config = dict(
    d_model=128,
    n_experts=256,
    d_expert=32,
    d_shared_expert=0,
    moe_layers=[1, 2, 3, 4, 5, 6, 7],
    balance_loss=0.00203,
    balance_bias=False,
    norm='layernorm',
    beta1=0.95,
    grad_clip=2.0,
)
Below are experts of layer 5 (counted from 0) of a mixture-of-experts language model. Rows are named router (the router's row for the expert), up (a neuron's input weights, with its number), down (a neuron's output weights, with its number) and show model dimensions 0-127. Each number is 128 + 32 x the weight over its row's rms, rounded and kept within 0 to 255. Numbers have three digits each.
Before each expert's rows: a language model's description of what the expert responds to; "gets" lists some tokens that make up at least twice as much of what it gets as of all text. This comes from a sample of Wikipedia text that the model never trained on. Tokens count by the router's weight.

# expert 47
Description: Lone n and similar consonant pieces inside words and names, such as recog-n-ized, Ether-n-et, John-n-y, and ry in car-ry-ing, cher-ry.
gets: "n", "ry", "yn", "on", "l", "b"
router:144076117171124078126107162108196180114158147108112161073099111148167179073159114070161120111186150132118132162135114152066160145187122123163114083129160165081087146109104209125122120104112076112145150190147143160106137120128150092126132196115129103145107141089145166140159125159163096111104141095216122180112209123103172119079085097107118118095093129120128116096101140103093139144106
up0:019110135207133126156130120100151110092126141153149124111153150122178087126146067180103156156128112129107162107097117133138169166202118155050113150134113116148103147127114207120102108125088123151090105083161118157069105148148140126141082108127202102128138155165127107150138152115145112106127118161134101075169095112064085096100100127170165137128172131101183182131109085168096144086171
down0:108132113175194088088127104121136168071119114133113090173092093116125114132114118102102162127111117083129099129086128133215155114075102102128173141143109146167089158159117106112123163197170085075142196123100170109196160157148124047163104173119096137152086114067150109151132150162160083153131133141134141067138160054097137107141123127115149068169124136158150099141162103156191113137125
up1:143083110093179119150120148149162086135100105104118142062127155126107109170065097072047075132116177126122110232086110178157110106141137092128120131139156075191149108139162220114120182144118141113136122137105120164153130120100158158144140169171110202127123102115150148120111134058123109126133068136074171096167171093131132134125136128170122145117114143165114157102086102142105121173089
down1:048137169133083139168109156155145093088115109165129159110153144086136128118149134145164129126147092110172099135127115131152164156167174162123121125110160128109111139117120098090091127098120106171130098140161069124124039051125218145076196116127111134145162149064114125100161067140084121187109140125140123177119141173048129089127100104111214079139146147180124115132125144116156153139154
up2:171107110112122099102114143163136147140092129075128135122118086160138173136178078107112149116136118177145116178124151137140132158133135176116183099122104117103165153085126199138116129118170147105125096123097166219175104160110098102042148104094159123125143117171144112165166149143118147149104092104148118103175092106150197185075088084127094126104198122078091163154109071098056101168120
down2:102093124168084134114113154100133115144120160133129160161152117150123139124102189114081103114148167093202162111029084101144132150108117129183179167155154145125147134075174152117062093126112149162135077137103219116133151174138112082096121155117109116139114142141129122135165113081086136134135117119096098061164178140114110061141197116086092194083100111109113141115138125189173159112114
up3:129123150089113195120195175108164090203180090112088175120099105124115100142068124129094094157174121158129137134133149164125127112103126156142163133119118131126150151153077125106102106116127141151124147142056104082082134124155122173134170139081147155151086082135097112129088136149149144103131116155116197166086144181106167091130154156097183094057120191110117095089093194143097089173063
down3:120086102075109179088170142140160200100129159081118161148126132069121145184117166091095180158070109125170069079115176176122111191140097150151101127123125138158146099171093128166099140141127114102122120148095164149169168115150123101105185184101105089108149114116116128159121117117094141132120212119163117084096112109115057134181146075150043144111114134156073134083134138137151133151139
up4:117136133177169135117160184059145102115155122106122148141101144090145102052132108129123081176135119094153104135185145116070142129123116164132106129129123112150134106145187095164169093077127158112157090102122205167108157120142099172113149121055197140102107115103097125181109087147101144153111150036120140125091128121134069152130118233165148147162111171107121079110172118090130142159135
down4:135164144087068120177107132099109089196102169084159124128130102167136222120080107130130136141116118137081110068110117110184138124106164082128125114116177143155136170083176070115164216100115130136058152082172139129101119111171147106145136209112068130152162152143143167100064100137127104131083136172131153147089161134152107120106124113114147108126122096186144106096071142138147110164132
up5:137165143158167135168144173128100087102115124090181152149109162111104150171138166119141168102112101157091139141034202129055155147095131093084150108134169113126129086074122105090114122101080084157104121169134169121100069111150111116127168133182115169077179137159123149135155077122096104163132111187091155102127149164062117143126143163126193153195129091117116146127102146087084165097138
down5:120153105087133188199100144116174120132119131211144109086109089139117084092127126109129169120121092126195081171115097099088110115159155097151094170150137078097069134233160135188174182107168105097120064117129135100101140189140131154152107145095104144161133107101132122023143100114113147157130153100114176169137098143101138118146158102142135152119091130111114125169110080105123136126146
up6:151109086158131240138115067154156090053099148116107101099153131133115117142145149105095110149100181136151099150134089099137123158092159089136113118148113097128121124112140170119123156173172100121138138151144135153076113138132198124123136165139085166151181085122186151133171172133124072152072096114161111107180167067086107178115152123051137115189114111092110175094113062148140160110128
down6:190171150083104126114165131112110118112083137119155130178103092108147168173176081097113129064117102124075118142116218178122122128122152110113092083142112168114118182146139098132121162080126137131165120139114121153114147095142134142143102147094163167160120092067137108242041150139123113094138199142130131175140140134144108151109112142100070154099168106123118120100082190078101154124167
up7:066141147142102068075172122152147189164135123107120172184109143101114074164109117086155174135139112159108127127098120161122116142105066181162069136098110153134096176133082109156075149128127121119103153190172170198136093118162143192147112142128150108098143147098110145112113160093132063080124133170156176119086135114115160172110139105112074138105133071153082199149115122076149077127132
down7:084121140153164150152181148117046097176106119182108159084160126129095099123160099202118086124104148163162109137128119145137149118067079099119122119135136111107133118169157130088156137181112149183110115068061112087184122143198097116170077084163150081108143162167154128120132094122150157081152119137135065144123103108089159138106120130092148108135170216148105136157184106138068135113112
up8:127132117106071133090125150146109111167116128138136142147143085133143099087152145133151163115157087131104080160140141117139145110148130094115090097206039131123091186135152203090135168087156184154098111129085138057152127109194145119080150130172153179112068126081081166148136144189110104132146101145137115155201112153090079105124167085087145108111112166095157177133111088136154182135104
down8:157156112095083132141147086138075158122104091118165142117143142144147128174101142126142121066164152114068134154118169160104133103161191096136101146066126092127100113083096115108125069148063141104145175062118149136165109110105172180098122138129128104099111173142144161131090131151101176160176103159137145102065181178078174145068166172140142081122085110214134121072142161169118136131113
up9:140134100159160125138144088092116165127169139103125191100143146141105138064133108145122154168126160149135088179155110100081124103132081119157160127094166159137131156117156129130197148124113079109121146101117170171118116134183136150097093125117145156114129086120063159128231139111156128099122128067115092121134160203111131153099090159081092068176063160127104130097144190100039161094150
down9:126104140082120082165191139159143104168162135078151130127115139166113131129147101114099097145131083075104141127176191134125105129084179190109083104099107123174128109123125110144112095171156128149073148125133163092138160137103063160152131119162146154159092049172165090148153130224117109113154162127075119112144157136190086097134098152130204138132165103132085099090093154073109130074152
up10:176149155154158161121146163084130143136147150124096205125143061124076187107108125116092091091092145127110103132169118132117106185064148150171112158070094106123141108095102104143126082092140130159108103145210164094079099073180117094108163068153084157173068124085148150080125093212178112157133136155125128155126143128159090083134146126123071112167106126128122135120165172130144142150130
down10:078105110150178137112121106119088116102129145135138155185136151190174095079114153143155133102167073144086201098106108157091151123153084148158132133106125091169098145107076112111102129108115148166159171125152111131119147135082148036161135108123200122125105149121131054146137092076057049184183131126111150154179140061111129166144127153129110116128144144081151123168151090150158158142161
up11:100143115149077103126126132165093148116123126113123132088177176162096142155129127101137133120112142137084151118134105179161182113128113146096097096104125104106076128177113113131108172166124098126118220134159113131118176111116100150110115132119137166089124104148175162108113166122090154149123039114094063135096141047117236074092096143148112164186147105165132065113157113168172160189108
down11:144087111151144089117172086125162152131131182102137110124130157129125127101117109088155057127189145079123181181117142104116124124111116118089089080089145164122110165155137147185127152119121158116184136101167140132154150159108142081118177065171099171101056088174138097153130100135047119092119092128192124159218139166170132117087107103107151164092103147107108144076089154148098126086168
up12:130136131106133095089067110073149133145125141084187102078124121164087120156138071068090153123179173149105081135161129094129154130147097142136119116174154090114070146139198178139098165091111113118148165129115099097123155155123132117117124169155176130101174110094055117128113117076162155107134122133112117108089170156145134193105141193045184175115186106106146151152145186082137111122169
down12:112096162121084146123090143179199146114142144114124102106196145180096135167079144171130125090102198110141179073137150081130110103067115171163120111091118129150165104087068103105146149154161166109073162158163146196130149083123137088114120108150081164144103128190134194122138103110064086138123073105115073090146178118156114098160102119152107108156141103110108117155121126074115150142170
up13:135105145143089179079109085142111141152123114153059139047118104092183088132149123105147117144078069136141152130133163138139104140122162079129108167143110101157179209152139091128136147105101154099116126110092092191102136182080137068132112150183100123098143166125150158132115164163090081123140124165133123174153029094149128127135171095084146181150150091153173143159113132081175158130162
down13:152164143129086133138186124088170154130105164161084160166116147190156077115148083057145105090152105170119174120200095160100102143186083068093129148183123164135069154120118109132125077179130080139147108148126108122069156143189092132145133146143130142138166135153126147150112088155122159083179144141113123104120095134094116103228139146114073105129085119124104069129102078118088118122135
up14:082138148104101133101150092106104114160139212115126104130163101143164183118161138138104110171122086153091130109143154148207156108154164103190127119114081130106146163136150130107107098154140104155088047084115148168123119178175083093196058119114134125114087175184134132091125135155086108178182127119114091103131094115063102182123123136097140152162094107152114188066113111133170138159100
down14:178160142185152048145092166129102162115132099117169108145084083187184151121110086158129088129160136141131059106070102164119145127141115140087139135171165099144060092142097083088091152132131187114190165169151130123098135157109073147076132203139117136131130078121124125130117183119130100103085084165176081123091126151127161090108080112182142145166131101129146097163129160163114151114152
up15:127153148147125190088131166143122132182132136122083134058110082139124120110129146110104086098164230146139092118165156142126158097091079132164118111093121144116091157181154119141155171069071148144131101147099092156061137142126122039088158148152107118157086145141172123176127106073203107122116112150136151117135086129155191127042120121144148166111156163166141118142182117110117112091130
down15:107147149143163120116114190134112131139104039217174084151100138108104159152161134124063135107117105109069133170073129121182064158083189121120163134151146122111141055154166114128144086123120086071099154127101139085086136192173118197136114079146095129101108090125126167075174140134141156150130105120130145150155112174122149151125117129127153104101118165142075136155176099146159091079146
up16:163160141128094095085096169105115102159181148129190077105138139085195138129093122120092088171099129128138191107132145144112137101088128141084157117122193147136109140115121134129096140032151165107131118118162155127114147151172172107097131130131115099135128171083176195181172173113063185110157131157131072094143111169140099134085134069120146134121102140158091120129185103104060087171100
down16:140071154179131133172123121156110114100160123142106187171129080087084095152097151158114088146110086103167125133089103102075150125147143171128175118142086150087105162086116160154155048045135103102093096104121128169152109122090084130098136130105153091146141154126102074167104147179175136142149076157120140148079128117169162106165159193106089143219148153111193149112094148091128132134121
up17:105098126187166101079156128131150173069116144121140125139142130097096195114081096127132128140131104131155111152166133138119118082146133094133148072123142117131102150141098060146149145121145175182126175152139057145108138098164113111161100111131145132107141126098113175155154185130136118100166181145086045060072147171110161086123214163033151135112096125114115163174077176113108129150125
down17:072170157168097135129118100132141137171102110111135202111122097126122189160109105076120146121171157143122123155144079087075162144180150160110106082125163123133173103081142199063128096156112163069117176160114168083131076138091114121081182067121115161100120147164105105172167123132152106091125106102103133146129080170166117130085135136150042136148145081158110128143132148177170140136074
up18:075113070137147108134117196136114064120085187138091155125113210182147062143120114107187124159113122146091154096172165083071119108114122128181121138127112140121158124119139125078128153136119146142096078184114135091113156132145137171131115131137095139140138107172086141087057123102142115159167134106152108058121177139155146180205142133081102130159150084142182183067139113092101110122135
down18:099112107111166132127128111080114095156112114173100103122090134110187065103179158142110158136125153166119083183174134089182098119147125109153102116096103085094136113144130167073153132143126107201142176109115108185086158106142156123081095116123111141162151137137081113093184168061155180062131148070170120095116097139156162150156134085157150158075126153082147175162143165126161063089149
up19:144111155179099150154122119162130091077121103110137151130110128160153163109150093137077100143085117092151092088132135121115119131105123122147139078172133089083052122074199151163120140165099088107151164168091133144111116156178123145150107117179141174129184110113123097099170098113139025130109129142186109162131150135129143134173090139184190058092094069187148133153075152113110155155089
down19:105105095113140088065102193132138121079156089076127105115136142096092099151098160144135149160100127160149174153149104137108083168106111106119139088085078104155219152189164127168130093135119124136174102130120118120109100135147160132189196108155094104075162123136052132126116134154192140119153114111114140052134084162138172203062144156141110170118129143131121065191134119127134113108119
up20:107191136084136123090112137132194123136121125122082143112153185123121141146105114078168202113089163162134143125132108121144144154144151116232146101119133132092122112135164157134182069086119129100166133166141132084184141108122109121124118151119107164049114156090170054091172150159072083087100129112106124148139097122113124131120142109153127142155107130147151146115042145100118093122240
down20:184094089170122229157130067122158125171158094060152125086074081151134117132130127140197077195163167195168085106156161159088106079131173104099141127166099131149159158103109163088125133104162101167107090118155143165144078094121090151143103179080162117107115104130117164128101180145157133134111125131088114161076104146131104075100112110149153137146113146117166143130115122141145087140080
up21:070098144141074111122134185194172173153099143083170130139144140125134144115103118164096158180129166159212109135139098114132170129126127093126058100143153155088070149128161119137094130096087155111168175114099168169118113177123135125130132113129163145149102086042126108118175072109155094142146080156127139087072107116173154116060152117129179149125135078128097147085116146049164131111130
down21:118183125111120116121146044143145123107152166145132137090142141137115107166096140087206131161079124182095093073157156087193160101123126158109156174129144119119154138137168117111121118145184068135128091167132098139142116078097130107115048177073117121149092146186151107088136162099112098125141140129173141120115113129198164151084108164147054124077167156114177170132136093068091102140094
up22:132113091166152146114161141125082148169159139134094122124149116161105141130132089141107160119140172145153094144112158214129092114118126144100081193208108148152122191145115120049139124150136143117122116120149093065077163123125104119085137129110163079114119147074131118148190117140202128086183089171145154051105144144080096093112113129113141105165166193101168107137120137044087095132122
down22:169123111110132068119079125115149051039114139153102094159147128089144119137111129136118160154128135114136098153107102121091072138117126108184168067127128113120135076114184173202144148145119077151062173162136122130107156149132092139110169102133157091099181125141150178124083131119168127120074176140166107195160147082149122084127128092135192111176181126144132098086176127157080165141105
up23:200112132102149173065100122137170141067135132068127117135088112130145096099152124080124080154132091164116169123117110122110119101104172147153113149162195122145091130138146131090155094124077113111161158150162160192111119077121092124157051107125160128111126140119162135175180143104116124134088094142132217129098143178068155130135123041115159121132125174139109166153123175115037157148151
down23:132144145101180139079138120087083161149099141138139174088136119186076119157123106165142109073108132135107196147170155200160146112154024121136164174099173140154105150140144118163170127070098189102125127125130028108148146119142114141077101126114178119096063071115130132121079103133163142126092146124122140128132072127117110123125119176113090149145158172167179104087141096113143169115108
up24:117163166150143085135102172127168068106115082111188105191145147112179185103128091091182101140095125103133085078128126153133083183170184169073074115160173194159105128110159097141118150093152097104123085112108181089121148136162163121140110161166082103157144162131120140108124171128063132144116127092163069138144119121127128133110102119150155161136068079176108093116062172119101159116116
down24:130097117121104146176091090154172169128151099179171110126110093062123162081188077129090171169132168174136153112138140156101118157133085090136162159110111104145177060171112096118115124097136136134067151114117164089130135195121080128130107138113150153125170136099179108148164077099208143161123161110158176140101137086145069130140182080114163098139147057111105151061112094113139132148148
up25:185073170123127104160116102140093135095083161181143110119087089103122138097122139128105103132102202140122092102132100108198052149112094155138093124072120126144145169119079173108132187155195111162106117108091148130105065147124124129113139185157160096160141156195121126159066158154148120121139202152167110096151181146127156096103079146179144107145117098107119093090127170146091081147098
down25:183077093220118098147141142130149139227190127062093127087164142114094130162075138134170087142120102137125105114167109126140149122096102124116110156132112125042149097077083116136157117102133127120157110227140145166162122094145113135109096108132113140126110140161140137173164195145135122103083128174124122179129123146129138199130133137134143111117148094087133082151092136074078060134133
up26:157153126109111178080115177169120173135101150113133161094075146150115109130141142093132127114198119116121102079073101064071088110120113101157147141117159085109110152119033175192144175116174110160135100084107128183117140124145093143177139151093098111086139182181077140180187163150146106148120167104153083121148121087113158127111107131109114147123128127215102096099087134122139189122124
down26:128160072104135151052144098184107152130175123090140098135116146165110127176107121130077163139120094142124118094174105161062120121116092194119113124140084133133072156132141134161167140132123098115083117108141140061116088052119196134163127157209116110142131164099143102089133148141120103191139133139078134113140196113135089165146068134100139135174127109112114142217185144175084128104116
up27:115126172056155123135151097134123146136109147119158132195110105031181136159115147164119118182146107144161161130077119082128116173135145154144157087176096127097070166149098074163095105111112128142122131154137140155160092132173104142123099115184204136128059166083089091135070101128138134192137127147079123122117132151142149119142064194080119072102143155099153147168095136088162122094112
down27:143146210089201090109144079131138094136118178128122094095135188135169099080111098155196135171108174061125156158133143183159137075160129175117144143135152140098153172074131148091076126147149166115166129107122073148090134133078147109115139051116123131155126142044123176102138136184110111136109107104068130103149115110104125139152109146099144108121073104142130196122062150123142146117116
up28:104175122156130136150148200102122190045131174107138107117116074168107117164105144156125109149141112125202172084125123141112130048130132134092126012117126106159135135129108142066143194151144158125114170102145138156155105167164132065095173132111058153114112090159108138094119167154114092141129170067163107107162119139100141124175152138124106146070148162132120119109086150141073143115123
down28:108081082114132125072068140089101121166150086095148130088134112082139170102114170162139120140201083125094143109112144090182157104163139131155120112161141120146098100058154109167163120154115127126191054073223067148170119127089071129152094127195151149140153189171159149151102099098142143111123108122127143148099147163120148102104165093123097143079098125087146143121154129146162140162084
up29:179149119121129131144171172183132145098094121103157108106149091163114064159078086063157145137181112169084122142190168126189108130134134073122133141148151145114096124100108091179107149110143107121144094129086130156149139128138118133095159085156095135132100067228136088127043128154083118162188116159131141075152157152171127135112116144034094107162110113154128115100142096150160160132095
down29:124158141138127172196105157091132094119155121077127113142142179110169166052202123127108139145102144117148185093111104097111119156172181121147115114143090120117089157177141148079176123147118198081146132130113155156106144146107140102204153100073182064127146118082121152086132158070132112139131078118156125107097100115067135119119078079179176128100183087099108180126124143133140084119099
up30:099115142159080162168134167160113108119177087116142129097077112158135118154136136161130123142158176172128106109089103133152078145094135093137169151140110119127173107078158116087140130114121103086096113068119141090168073043161141065136116146124102144149186120136068115155136180100105149157138166183099131200104149154133132072164153092118145191207129136142138123108111203092138064161106
down30:205104173158105124134087140155101127090125145178114105154135072112140119122185176114123128109087131083150100158126086041089170150146173135139122128165115164127075125140088132123070165055077168175181072147097155112153150096081166179136081136083120163095160111156136143124124149124143199104104125087143170125149096081139132121123136161087153120059129175125165122118126118087151160142092
up31:114126128118163194188049135136131134134139095120101158147138070115152123123117167124149164132164095152153116127156135134113068162088130200190192134124139109123113118105115038110142158126137151111109157139142143084160132128088149130077111131116148125097076107107103202197137162095136069103063109188088174097106071100110074173140126153087138141111157143159147122148158125107119084088177
down31:113164153083139154096151152153090156099088122141047096152140185101064111050115137144121147086159186140104119116144177135126160104091146120119105161127091131159219100117131140176129158164141137140106126110096071176069059142160164226101128120122145109112125106123091082119101130096128157117144088129110097142125102137125160147142179155151123146164052146094146172104148124120089132189130